Weights of a small mixture-of-experts language model, trained from scratch on English Wikipedia.
Size: width 128, vocabulary 16384.
Training: 296M tokens, 4621 steps.
Below are experts of layer 6 (counted from 0) of a mixture-of-experts language model. Rows are named router (the router's row for the expert) and show model dimensions 0-127. Each number is 500 + 40 x the weight over its row's rms, rounded and kept within 0 to 999. Numbers have three digits each.
After each expert's rows: "comes after" lists some tokens at least twice as common just before its tokens as in all text. This comes from a sample of Wikipedia text that the model never trained on. Tokens count by the router's weight.

# expert 189
router:499546573443487447410478527453516509521482451569510484563497444578497567477479571542536574482559508461448525473566495470577463429519517496486459568495532547495530467464505484549547493453464540453486507488452554524541475509471500512503506545472516506480533437590512488422534523493525522472456518477507544529419470564476494514430420468481524546470498492514508464486560445560477498549517
comes after: " ", "–", "′", ".", " (", "°"

# expert 146
router:432469488520526473501498519531516503458571514568525491408527544498523501459471444494525487438511503486528438453510454527527472468547473457462462418493496458437544539541442526496504463448509525571501464528548459479518486491533478516447450487501539507523530615490493476587488562506544420469503426519517486426526471456559518545507593535524549521573536541453466491428482553535488463496507
comes after: " of", " the", " in", " on", " for", " from"

# expert 214
router:469485554477508523439501433508485575513484461473534547535480447468498485442539565499425508536559561574503453513552538459468504562484554550503532502555495522514476524514566460575516420459522456504432449525538501556500545511489586462508473472533536416509455464502478496531511473489463476584518585523503532525488476526516558550524501545558491509450529540435550514471552426526454499477485
comes after: ",", " in", " New", " (", " United", ":"

# expert 117
router:535538498443550457460552465543487410533493541435442455547546598496427473522479482544483512477523556482514518596470465531503501511551560502426545493446537530453547483426561505437458510438528494464537558541547536544559435461444419519482523513448499487496470500455456476561495473499508496454543503457504488474483478457474458510462574435453515500547493479559507520515487520455501491500522
comes after: "-", "|", " Party", "==", " Candidate", " Preceded"

# expert 13
router:559515483508520482526536550542478424475472489436467498533535551443430516465473484571507542580511560539527572558445502519504558508546540519464558529438529537562530451424502507455439509487517487508500505545526460515510466482477451561504543538463520491469548462452467535512548420444543475483532441518510433487520436540516516498495605475486526557571533489511507512565527470498506480413472
comes after: "-", "\n\n", "==", "|", " Preceded", " Succeeded"

# expert 161
router:467506496416497448418449500438509533530469439532556481566475393475539560515492578485564587429533458424484556458558510496507433505465463524507506542472507509519555419480466528570498519487477499467468483472515549512455460530529494518550450548558509457491501476523488496433572502512471544495508504518546580498435506520554486560534511472507545473481497546436522528449541459499482493481502
comes after: " ", " |", ".", "%", ";", " ("

# expert 181
router:516517584442479444407464499452508529531484449567501480561489426555493575494495577531517584454543505455444494459561499463558451459513505503485459565481545550513503469458506501558531490455480576465480516494465531534537478520481505507482488550471505491485535448590504515415508524487525527484471542482525549531422469535474495525428431489482518544473501462527504454474565437568470517555507
comes after: " ", " (", "2", "SI", " $", "1"

# expert 57
router:483544493575512467469456514528433498522480527513553487448514498523523500424495473535569518468549510507551437424566522455486445488521528533453409491472460490482549470521483469534535497491574520524453491506525526548508431533535532420502488536468569482519494530530455453538492528484508460505459430578508577478529487507575508504469499512423573557452461477451432490460532498583446428478482
comes after: " and", " the", ",", " or", " but", " as"

# expert 17
router:500541576424483437406485506454487519525476463552499494559488432568490554488494566546520571481535506461439517471562472463564465440516498495477465574480531549506515450461501484546540487465459553472479521485459550545539482516491488483476488549493521497470563446592505504426500514489533544486449527468510563545439475551490509521433419461475545558459500481520488482475537435581475511530515
comes after: " |", "-", ".", "|", ":", "="

# expert 191
router:507471490554482590505593480566418460502533549541536578477510532495451496447512463495505498547549486458517507554555496551538474468515493486517533506478442490497448496454546462485493527472452553427524504498473455508450471461550427545476447461449465564526456484485499505491527545509482439540525530430462433488495499520487466465471579495482453453469421552453552498569542466484462514412455
comes after: " a", " and", " an", " American", " as", " was"

# expert 25
router:477492514510505472466493508507544477468441544423466462502515485528545528485578516533520539472505543525476436507506496475483449510460481471432477513525552498479524537476518446442476476477585432542435499454547450555576567421568488501512429540495557549549494559429451507555493444442422510462542506450438494451506509494562452493549560550492489473470464478497542570435550473508521512484474
comes after: "|", " in", ",", ":", " In", "In"

# expert 47
router:548479480472555445474478546565530531554451557503509472517492526488552535438512505512538493547435496443500463550474500460518584489437445474463452537569551500497497584497536458448468500548471436517454465464548535471529536570473526470506515525529512491523498532439504489538566451459478454538460535476487583444470509400507465534574597469505498519505541493440540523503535525520528500444440
comes after: " |", ":", " /", " ft", " m", "1"

# expert 222
router:434556506473539442528587485483553506490429491574497478531518445503510482409557470490473491506571579470475500519564472467477482528484492535475474551514430491416484459498558504509476435496524551477499513476512536554455503513458558447510482405485430590454470473521501531477480542451559523504480465524509423523508572504505482532477485439507414510531489468454551487480462460511511548571519
comes after: " (", " \"", ".\n\n", "===", " =\n\n", "\n\n"

# expert 237
router:495474435438465492480466522520519462553572442491482523557581480506490522494454456466521484485459497525453539495511504492515494496590555467462538443447534542492489431466551548462494492422512508438484476533500426463569463452467422559524487502553535477464514508532443538494485531429487524465430429453479536570451462553460521441453447500520548546483473511520456445497552494546534493461562
comes after: " the", " The", " by", "The", " name", "-"

# expert 205
router:497497543519590485503528446421585508453520431481459552531460492443449500512442514517498472448461492454479522528466548464495471485413553478452499471503565551515535551436454512519475428465506407446461499485507544489506527458462544518545545537499537463519560467548463463467442539508453534471475549495564509534464466508537489464482433474526540551536505569460509578451500461562448485494521
comes after: "1", "3", "2", "4", "0", "5"

# expert 144
router:491448476423503449435470494490471486500472450536513464502409507491556544486580553562580507542552554486524538450535525558519492432499549492450520507492546485482525473553419500481536462537542494449493553544492524494501463481447457453521490508548523461532520450471434440497499526503472506566471544447493472487464495505497489553460604492464546452574510435525471544546512464552449484441570
comes after: "201", "200", "202", "199", "198", "197"

# expert 44
router:436584493441518465477544508445572459511463473471473520499515476432517494506517566479461537513568502462499475542577469412449558519528494547446478446462526500482471528538546458589513491510463555539519499508507528532505445479521577539452433525463527517468443588470502510467497431450473515443454552504510466546442538497542554480452459472517521534529492469506533542438489487561552550561479
comes after: " \"", "-", " the", " of", ":", "."

# expert 123
router:486504492485529492471547543591461537495532539528470500485446544482429500446453506539510557521555554506458535535419438554509503447550524543535463547501494536523475533506498474553491547459589442466502515507610518525471550527487520545495436476476561503503520452489399443501465512517539493571564465532566489441516476518479476508493491474555484530522528573450529534491524441503575426489467
comes after: " the", "-", " •", " a", " Location", " National"

# expert 143
router:445466529485463460448480526478556511457478554427457511506518522540541531521565498539481536465543527531464450482498483490479447470491489512469498496533523495465517539479536494493460471446560443503464491455562458549559576459556512510527464565514523578553456600459453486597458447451436532487516527448412465451495524503556456505554546500511514454477520501477531551442571478482549548507444
comes after: " in", ",", "|", ":", " January", " October"

# expert 190
router:512544579424497446404479516462494517537484474558514487563503443582509564497486570533525577477541507454444520477559488477565463444501508493492463566471536542509528467466505481546548478463468561466477522494475542546537464522487494503472494548476511488477561448595500493420512521492535521496463528476530542532434472559479495515421422465474556539461497466516492483469567437567471519537507
comes after: " |", ";", " |\n", "|", "%", " High"

# expert 165
router:550501535443560464444463496487574496535482469544505460492431461423480531468435460536482506495460456494504494446541554450503499465432503489444526521566545526430527452518523450557533526533461464415518516498493535492473480556451569457471492554569564412475548493508455484444560485518458551506478482525563530507465473484539477518597475468524448495457489484463489537528510453540535469456434
comes after: ".", "0", "5", "7", "6", "9"

# expert 79
router:516497507450563471511441534444577528527534415494516504531467409428528517477444457405483476541466424505521502534514533478538505487478518479447506498495578561555563505462442476456528477451479466446486552483475530491571537517471461491557499529546535516509518536522524488462569527492470484513475488432462566458462459429469477468487493525546572513505535463483558474461538447570523541434452
comes after: " |", "0", "1", "2", "3", "4"

# expert 250
router:423540495448545487524539603489556458525432472466542480486513524499516460547548506526509463483539479565449474465500500449527512467514531583521450501428484517459510493461537451518548516511489573449505430453498551483505552534537493465497499435448441553455482563507545531501537545414546526435464481485529481469570512513556561477525500506566468473564513490497505507521493523461586587544466
comes after: " \"", " a", " the", " and", " (", "=="

# expert 176
router:420528549452499451475504503420558547532470476562563456485519477481472496474457465503517469540481500524441494476511484463492509504490490484446415483514548512455565546520450493457475436494472474468491513485552547535426523482480463436505466477501459506580507551509455510544504538442492446443516559555593521493486535486499468524508603519538542466553600454507450484569507485505495540584559
comes after: " ", " (", "–", " $", " £", "^{("

# expert 106
router:488445489533459569519559504507427466482468491519525463520555491456466418448507489459521497477453516477506508529519547515462500505566531546523528519484430535455477508446470498554542476507477508456523471462466513441458510490455515560433472527514484404474543490500551568514471481506444577551507555429455454442440534468543459550474514559560514538439544482524572531480459547498459567446423
comes after: ".", ",", " He", " he", " where", " It"

# expert 149
router:509482471492520503517512435450556573513469463469549542578419471498564437490455555502425521432534503456493467516509503490556502490499546499475518574546557560451485511484549471513520440441519439443470562534572552543559485536455526444524556466492462459434538454517507496469484441536486490536450520484559529486427429481522472557513474514508525501540481573425489502435502484506467459518511
comes after: "0", ")", "1", "2", "3", "%"

# expert 77
router:522408526494482500472505556455457475510584462517467559544423436570564545445537534545522517485460559474520561521518494495575520459447522487493554521531541539439516448528452453505523439571451476457433497508472558505501480454508538451537512468539510473536487433550444458483535434462456574561544579458511493510476522491545528557492537523563479544491461454483520518506541494528485510482516
comes after: "201", "200", "–", "199", "202", "198"

# expert 202
router:528511583429469447414467529462509504531470448552498534569511433597499561499483556525521576425570502471456495462560517462564467420523506526489480565475537553525506477445477493560544490496439585447475498504459509546547471464499494509514469534503559491496538491575534510449518507500521500485460542485495515505436480524466486514463437458472535537489500498486488461452549418576479524533480
comes after: " |", ";", " –", " September", " July", " January"

# expert 20
router:482557520441444535454517451515560480511479479503479555555467456510489529534424562510493558457538519478407504499517522482546450547562525491522466467479483557506516500450551438570476512532474473418445498471438516570529511503502557522506496521480574473529538449552471435440459472494518490502504531539553512466424446514550425584462443506556535528532510542505476517467553427557492503514532
comes after: "\n", " |\n", ")", "°W", "\"", "}"

# expert 163
router:461566552472470600513528525437455553439479451517488484512537509451552461487517483504548506539452476403488513561511556576555542474511424470566522568466516484485490481490458527497529463561502504528490566508443487457476504445542523492551483485487457560479467506525503545442518473461486540546473474560596471495499459541511528520497485517559455578481428555466449479506473426500505437535531
comes after: " P", " M", " T", " p", " J", " m"

# expert 198
router:433508443554536496480513469551554478457531478539534487464443523518505454490470475517472438511454561469548421519541458479525493534490493438502507472553487484496532595521430485443482466467496493506519538530499466428543539454502461447476490545541510542549563516495475520549448523471557428550530529509494468483579527366518478510463613469477499473569548472462563504470486487493467498473542
comes after: " of", " in", " at", " for", " to", " from"

# expert 201
router:498542431490523468474543535482448543565437534519514462494482505459543546512575443574478460553517499525529561488534517455451504491463460518463462475503491486443523433470564474553488490529485464479436505513507558486489504491485499524524494500499422463438537496471484514493488492411552566524521543537437466465594614527588522502452495447530449513549508555473579534474444467467518534527451
comes after: " (", " \"", "-", "===", ".\n\n", "\n\n"

# expert 252
router:507569504489496455496527416439495528530460537500533479492519489536563544510480516475523529525545520501486463555427531424456564542476404498431402489517469510446459459470501471496460503494585465491487439470508523566523475530420477492491558432420509502443524546509519526441546475498512499453410438480587501498484494560549499466495501485523516528547566536558487501531475440451478498504520
comes after: "-", " (", "==", "===", ".\n\n", "\n\n"

# expert 12
router:530550517494446467472515477527492419448519473485541454472519456530511534452486480502446476495529504489546466496582538468503514438518505521510446464474500475528548470530457512521451463412510522534491439467440505461411483529503464440504540575568641491549503511520413513503533553502457453452526508578516573497544465469496480510476565538488547536507478492461435437465491469517473448533447
comes after: " ", " with", " of", ",", " the", " and"

# expert 138
router:455514494589432504528447512546558451477564540506519472424467536533514478522463505496509442498564478479538434447512461503494525450524446439465536410521441464452528532513430526507472463478490538545527494530489469435507530473562475465466527529564538544514528537498546520512482538515525460468533510512480464458565504433549543507486618512514532522561568548506531495449447588496526452481465
comes after: " of", " in", " for", " to", " during", "."

# expert 255
router:513524564445481449406467510448519519528507471547474520559489452569505580480484561548517584492529489470431502476548500476565466413506523489481476564499524540514529457457504479559552491475451571456482507520492539545546478519481504488494489550480475503473569479599520499419506543483515514498468546487513560511410488552463491504437424475465549548496516470494480467467556435577467515532498
comes after: " ", " |", "1", "0", "_{", "3"

# expert 96
router:515523572444471447411478519460486524517492468553501497560482435559496566494484566546529572475533521462431517473554493459575470432515510495492467560489539551501523464450505482548539478446465574452489509508464551532536483515487491494487512558472500496488553455588506502419535520480530527487453537487520551527432465565481499519424423463481547551461503462519498477481556434576470502548504
comes after: " |", "′", "–", "200", " his", "198"

# expert 22
router:498530471526477502473463442563559438438577481523512541448467547475477458528408466515484533499535527490529445520464449514478509513539464449487482439536437458475538502517454499492526446437566506487529518587496427456535544470550508547522515542521543526523513527522550564558444555493567463528504497550553492468536516445547544546498579508504488443536538494459519513424423482531525430469475
comes after: " of", " in", " at", " to", ".", " by"

# expert 111
router:505540576433485439410490519460487514531484474549505491562485438570487562490488567537516560484548503452433523468551490473574456437510511493490453575475525546504526464444500481555544489444450560450478490497458542530538467509484499488480510545480502493497548457591503504421525526488535522467468528481514541532430476560473492522425421474468533544458501477503498472465559430583479503538507
comes after: " ", " |", "′", " (", " –", " a"

# expert 58
router:518448503457454472538444506458420524502495509503464479482548520431482501462551475453506450534460560440460504561566534558542481517582524461547576507522451490572440539477491577444483522545458469535461506491460489459442542454532483460589494459499454550499430495484487459478465530559542536518494522519505533538507536485451560522541456571533459420519534535513475458461439475500458524538527
comes after: " G", " K", " H", " R", " J", " V"

# expert 110
router:459495541459591453472542471452573486505562412469439476560486532475437498494449532513517434418437473420506448507450473454542481493478553453449560515513567546503569488463491509495517480486487416460488564450475563484504468488460442474466534540500497475520569535466486463497486499496445488518505508494579522522450457442553468464486475436512528549576491532498471515470511521562480524472530
comes after: "1", "0", " ", "2", " |", "3"

# expert 131
router:534477485554504471504522521586465522547523555548491521427466569571467507487435499542495547516522452510463445508413432504553534528546519496526438474518508561476465570479533527496457546481523421477446550517540534441416516497468543551509453442505519506540527485484483514467549424471446472501460437500527512455469428521427514529560532502571526484552549541466467496523529463532566484477490
comes after: " a", " the", " The", " an", "The", " its"

# expert 218
router:390544481483472475474454467472515464439556487485521479550562440490532482532401574470546486545510478468464455499606493446474493480537423488533569452486473541463569490447424477555539496502445475434570493508441501487496545527529457496443476510485546568568561514547485529477501495519463494440490511550468477514514490486543463480476539514443545465533486536501488538423511466460481503542496
comes after: " for", " of", " to", " with", " in", " as"

# expert 249
router:438444531544557536510456528454470472483492443519485556460433481548510503451473449503531475528465546497495509443552551502529473460445471508496515501567532511445552445574430472472447461571506462480473521456432550506461503537467532525561517477537490489517524434472482441576452462488440553522521559527564445474483455516572525540590548460497512582523521461513504513500544513565501485463543
comes after: " ", "–", "201", "202", "200", "199"

# expert 11
router:509519574430468454418479519455492523518477468559512494557494430567483555494492570528533575472540516455443526490547500469563471427499528479483454552485536546507527462453506485560534471460459573484476511497463548530540475514491491499468504553471511499476562449594497498418529521484529525487455528475512556528428470561456494513422418466485532556458512459499500478486566439568467519529497
comes after: " |", " his", " a", " in", " it", "'s"

# expert 38
router:511464487460480473467563513520483462494514552526543608535480519546506524439554414482523464473538543439573506535563525533523451480517538472466522527518458493425456458457548498424493529524496485421467511461501463525539497506471474551463484511486474486444502498479497534563480483463431512604543525460497491439501545552556454480506458469457486531441432478494540545539579463522448505426439
comes after: "born", " (", ",", " Born", " politician", "),"

# expert 30
router:474555532516464529501541449507435410489598501433450430556489464528501585437524555482506491511526574498518507537546469460560494480519481437444487474466498492515566464454454511545462501436468576440493578479437479487455470503528432514539542462450526527559490431528493546464531538504465455489542541523480541530478500515497548459476485494499602493491481471520527460537541444518519556475495
comes after: " as", " the", " was", "-", " a", " and"

# expert 109
router:485488491476563491498481463459499519545462465539441502493502522517494525466497556467474484466516555448508470474468589544539552505487442467493512543530513419446497480523513577487491438494494560509510465533481499444587537524498461396579475499455464546455465520537477469500600541493447521453494505482486429469513437551543537430518441558484457493488516496557449495508461479566413503447570
comes after: " F", "F", " f", "f", " B", " C"

# expert 171
router:557519517432483421507433476481558512555516487561535456526480450536488534508452533462545506498489524530518525500467526455449529525464486485502473431509526537447507441477554512527564509495410453499498531446524480463515462509451411406516511517466460435415560483521508538475541490527558505536491454501493570492467516500467501473442480449491524511541576541560482453593506443418510556505544
comes after: " (", " \"", "==", "-", " $", "("

# expert 251
router:506525568481494445489530392492463537538448470481454526520495483504498534530502510479491548489414510511434549508490485450571520447444504430461434494526498564468468511488521497539546491465526529401448561478498561526485532487535502550479539451468574461505517442548568558479504529447558592404505549493457527505547480554501557480500442564534500486534521511487501542510548497488465524540448
comes after: " the", " and", "'s", " his", " a", " to"

# expert 7
router:520506440563524502495442510547421567489582507470482515410472557541506452522511501464486495518484425532520513512418568482457404513452527563448459522498450483467441528430506477544452514510528445475469540567488470499424475533523569479528475493469534553511551512477507516534531506575525563462456430479503532436469522507477495516539470495581477535465499494481498459524493533439521540421505
comes after: " was", " is", " were", " be", " are", " been"

# expert 212
router:478532580437477452443484532479501505555487432578476465573496418527447560481462549556464569514521527493466521441502488503549464415519527534497469518479531545527556435430461445554492472509492498443470459464484533540456471497464515490554472495486559435484526481563475492481491555498511555468480535495585484536422486506496527549467421506549568490519476494490478461484541419541495500546537
comes after: " ", "–", "°", "\n", "_{", " ("

# expert 34
router:458522540405538455426456544469565534551489469524515477538484493508478536451510516556449570509514421461477472565543532437464515472415474474471539553562467592483497507519533486539518447562455461545504464506462522534500455530487546503426515546504472467455470504555492445430554489492489552516518498517521554543436461493444513519437474429539529494505516485460527460449522437554495518546461
comes after: " |", " (", ";", "1", ":", "2"

# expert 139
router:514530576442476447419476509453496513523475454552500499558490439571487574489505575532523573478533504452438535467552501468564464429497524490480461555486529534522510467458504489567542468443466562465467512509473534539532475512500507501475509543485509497472558444597520503428529514488523527480451531491535545545429474548463507524421420462486544548464488471509489467475575444578470517531506
comes after: ",", " (", " in", " his", " her", ";"

# expert 51
router:464542505427454472443466489462531461535470456557468478550425439556458589480500543507501592537560492491428487500524486468555463450473543486492492550485482552553494455470462520568500513444501521431441538491495541520541505488483497500521534549477559483496600485531459501463479559481540480527467537488529548499445511479531472545433441527431468575516453499543533549431556506510442490526483
comes after: " |\n", "\n", ")\n", ".\n", "|", ")"

# expert 62
router:512521585427490473391470502468513534517474450568523511550476432585508578482490549532502546478560504430447488454561481474552483431506530477501482582500537546515515483446511489567501492453479560465457533490483509540518496527459490513506487527479533472475568451574508485453500528484522515525453560458506558521430500557503498517423449454479518558456504476485498450479565457578456487531514
comes after: ",", " (", "°N", "born", "200", " Authority"

# expert 56
router:555557494439521438502435520450499460525501537524468447431508509524536528548557484473552489496530505514572508488544517451450506528473514493511515462504466479511485469399512568589473448506466414498433459524423549485491465498435469408588508436451420567448503499534460515507481535483489496442552438473514476501533527555499476480521479472533478544521528478522536477570475462500512573535487
comes after: " (", " \"", "==", "===", ".\n\n", "\n\n"

# expert 115
router:463556491515537508580521492458556444501546435482504470526518506472472510468544433527439517474503540514518482475432412464436556550562556446512480442547522541532452468521489483458474542514545411447552455461569438556509451449436544572569564463528571513566518486491485504536479473481471465505462507537543464439524514528545478491488527477439562524472453551523509514472472492507508524490473
comes after: "\n", ")\n", " |\n", ".\n", ".\n\n", "\n\n"

# expert 75
router:467552491451496500547496550564544470476558495503481489514547595430479485555526457507438531460564528504577493490480527478427557548559490444514549444553519529487436497466532458468540501485543474507541542538466466524559442464461515463468503421560554491475542519414538484565517542476496473516542500467458527469589455511479471518505555491505496461416492466546497496435465555474484440523513
comes after: ".\n\n", " also", "\n\n", " |\n\n", "==\n", "History"

# expert 100
router:514548544439463455434513473419537469550440514510582483551488503443537551566493585495486538495579453520464459521551530442481485512483510501471432489476518571506447450560537467497497462509453538505484428527507502531550454597479540474520516546544532496498487488553494513468559487515480492550494516517579474546419482552553449499442494484467551550520458476495483481479568457580501485507464
comes after: ",", " (", ";", "\n", " and", ":"

# expert 219
router:573502512482464568459483536529497487510487472426555487507484486575472432523460443506495448460558555583539517555509518503527548464551528518469587500518538540492508516439532495428464509526454510556544571543476489465499434517473477434472546502553451521559488476466474540500508476527503497445488485445445503445543479517463498460499592428479523479536534460536468432564458484430491541429525
comes after: "==", " |", "-", "See", "===", "\n\n"

# expert 70
router:503533579436505439407487509451511519519486449557498493567481442570479580487485578528512565482528514440441526488565499452563453428503521507493453566466540551509505463469507494548537500434459563454493501513467531531524467533486505493484520535483502485486545452601494498421523505485534508471476517489512547540431475553479505518424430475479543556480481469501489473500563434564467504549493
comes after: " ", " (", "′", " list", "\"", " \""

# expert 228
router:563450524533512477487469513537513491511530491482484504448467509555422567545457501519467554501516499477558458494524519466521469522478595556510509548568480562551521462393541485505479490441477461461440494514456466444463496513478563434550543432479537516565471466541550568474509485533439512497487533551508556487449492558474496539563505502536533440490493493507548428571561474517526587464460
comes after: " was", " is", " were", " be", " been", " are"

# expert 137
router:502518584450489458406482515448491521534473465560500498564502436587487569488460576539525574487556509457439516477554508449565468450506505502487473566480528553511512452441498495557527500454471571461480492478455544517535464519497518471484488556483530503510551443599495523416526493482506519475463524501512549531451474554473501529434433461466519540479482463495505475486568443588470510516503
comes after: " ", " |", " and", " for", " –", ";"

# expert 160
router:517518575436476456415456521439503525522477454546516493554486433561497572492490575545518569473541519464439521480554497470571467422495505498496467562482534548515513469463497476559554483462464573445479493493468540535536490531488492496482500534468502496477544457599506510416535518484519513472454522478531540534426484563461479525428428469463538541480474471521501483478570450582476502536509
comes after: " ", " |", "′", "–", " (", " list"

# expert 209
router:475534507472547564594444515460570426451478456479560472476481545429418519518543444539446507454543530553533492522470492497451500513511503442486498473537444552497457504493451553457439538474527426462457451452518474485539466442437578535551531507524574530540557455502443452513503522469431496537443551478454524451531484459516448523491505480488537534506451516535495567469464496514505480461519
comes after: "\n", " |\n", ")\n", ".\n", "==\n", "\n\n"

# expert 174
router:511476445500515463480560489587518529484472579538517464473454526472445508489488540503566514454562506447506473532443483588431446523526450511519478566560477497472444533475539477526474551467543421467526462517550513467513506527475467540492491526550578444473564478482472513470503484518501543595517418502526555438533545474488460536484542459518461438467573563493515529486460502420525487438485
comes after: ".", " is", "\n", " •", "-", " It"

# expert 195
router:473554486433498578544519520497558532469531438443500509512417536454527514521447461456444536419549472462509508471479520463485519563561523449567568436553542527442466493489566446468492469527463466509509493557492547538529473464526554507489552480548594500547583502484512511535522474507413397477472507506525483501496448506519501571512465539473535481482547527525543530510486519493437447526534
comes after: " |\n", ".\n\n", "\n", ".\n", "\n\n", ")\n"

# expert 192
router:495523581454487450416486522457477521516477445556509493568492450567486566480492575541531559475526499456433510465558479457580459435516532497479458551484534543514517453466512490542533483451459567454487506515468547546530485504491479506482499561489515502485543449591510510420531527478529525471451551481517538534428482570472505519434427481486539553473492461502502474477571431568463506550508
comes after: " the", " ", "′", " his", "'s", "–"

# expert 104
router:506536582425488438417477519459484503524476456562523479562490441574501576495490574544518563488547508451453524470563497465567471431503506486474471565492547540495514459469504505562536484450457567491480505487464544524532470511486497496487489553473514485486561452587511514422505516486520506481448540457529535532418463548482509516427423479454538549473501480505501472481553433576467492537513
comes after: " ", ",", " (", "–", "|", " for"

# expert 208
router:519530563431475435409477522453491529540487454566503514560484439563498567485482570534521578474542492470443516444552500467583461437500518486485459561493538552515527465468515493552547493447466570452482491490461527537529465540491512500476503551487518483481545460598501503429515522479541528498462532477511536528433480550454501522436427454474539535467506483502491469479565439577469516526488
comes after: " |", " ", ";", " –", " $", "–"

# expert 223
router:496515525482496549458455539428463544531492480449447551508537496470452499527538555542506492562548563576460527478552560570543506462435561482542435536556538447493501482522567507516547442503538437450506438550495445584507536525495544476470494547499515444479467461529481468499460460496470496573496480485450469588502489535535574497465495495493522495466501450439551465478499446516406460464504
comes after: ",", " in", " United", " of", " the", " New"

# expert 45
router:534501586475500513430477504440522455560473429527514461559449481501544544515440567506497535409469490468473460477553426525567451441474493459444500580500508549463454444507530456513563503462462506473524565479457534494559428481479509476457469519508468515524585450542499473455509494513462559554463495467557575538480432501479473514493476468479515525564519550490466480446542537551475539482510
comes after: "0", " |\n", "1", "2", " |", "3"

# expert 194
router:517505505593449531505563486522431412423495520482542530480542489492505488438554459514544433534544456504572449483551487508449514473477495531465540536546416520507508530484527482552462504472499575481506489467430447468415493496508515486455551459432535493513547521489496518485446527557506474483517573496434530442560545498526497534511530571505464513472454525489505480559530536427438524444418
comes after: " He", " he", " and", " was", " who", ","

# expert 125
router:469463560497512564443486461478482530515470464475480565478451497462470454475537536558537503541542565557459492443568508477542514499416556498542494483517539444527523517524568476536550443463532480476474456545561523555475552544443555452491458467511527406527436450534490506539491510526470439565521540503500480566518455537476558531518485511529473509423512474416576487480522478553437456473471
comes after: ",", " New", " in", " United", " of", " South"

# expert 128
router:480522525594543515518473490529465460512596456473526542407468538515436552561488514516442499510591472467464462460493497559546483451469451497500465467508524489571525493489518504477518480462550486463544543487514478472448435559513465493585550581514507535515565501519443539453501568516450548455467444518507553444479491521476548533510507482512480557502499489444415443466552496502573537451496
comes after: " was", " to", " be", " were", " and", " is"

# expert 118
router:571560468427524434438480507457561538570461507538505468542513465460534542466496544521448553444497449475458464520480494493436483467476464465483437560516525493542502533506497485558498495498530483465455487435552499534539529481571525516541481546498569451572446586449476527537479493561495522543538450509501574458467567441496482536500561497489550472508505496433461533447554454501543542459432
comes after: " |", "|", ";", " /", ":", "°N"

# expert 103
router:501512561428469445404485536460510516533483456562489497562482441575499579510463568521515560485548496460424499470559506466555459432514525473480441565492544556529530440442499494555541496453463575446477480489472543544522469497493491495470471504472499482484531469604517491422503509506520523489458547461509532526440457535481507505428448468487527549474477442470479488467547452565479502554518
comes after: " ", " |", " $", "..", "(", " Yes"

# expert 66
router:495496484465566465464453505477452550526494496443445499514541482445546472442456509548502516528488551482506446501500551470526534483515451564557508575534538555525474557471491568490450450482470487548517564519518536470537504479519595447490471478512465588425421428497473516475475487518441542552460481532517531557459514430422553557481478544470478469522513542484439499463426449522441514509545
comes after: " B", " W", " T", " K", " H", " M"

# expert 126
router:518523556524456470478468498514547522514465482497506464531504420531541514439429504501428518496459496454503503463535475438544553515472518522464545516539544508535526568494560514547502494516503528472561550422477573525452479553448572410548543521539526486522501458519441549466519494464435503458472508441598580515435459423463471526500548475490512455546463486506472490520556540499551505559423
comes after: " ", " |", "–", ":", " .", " with"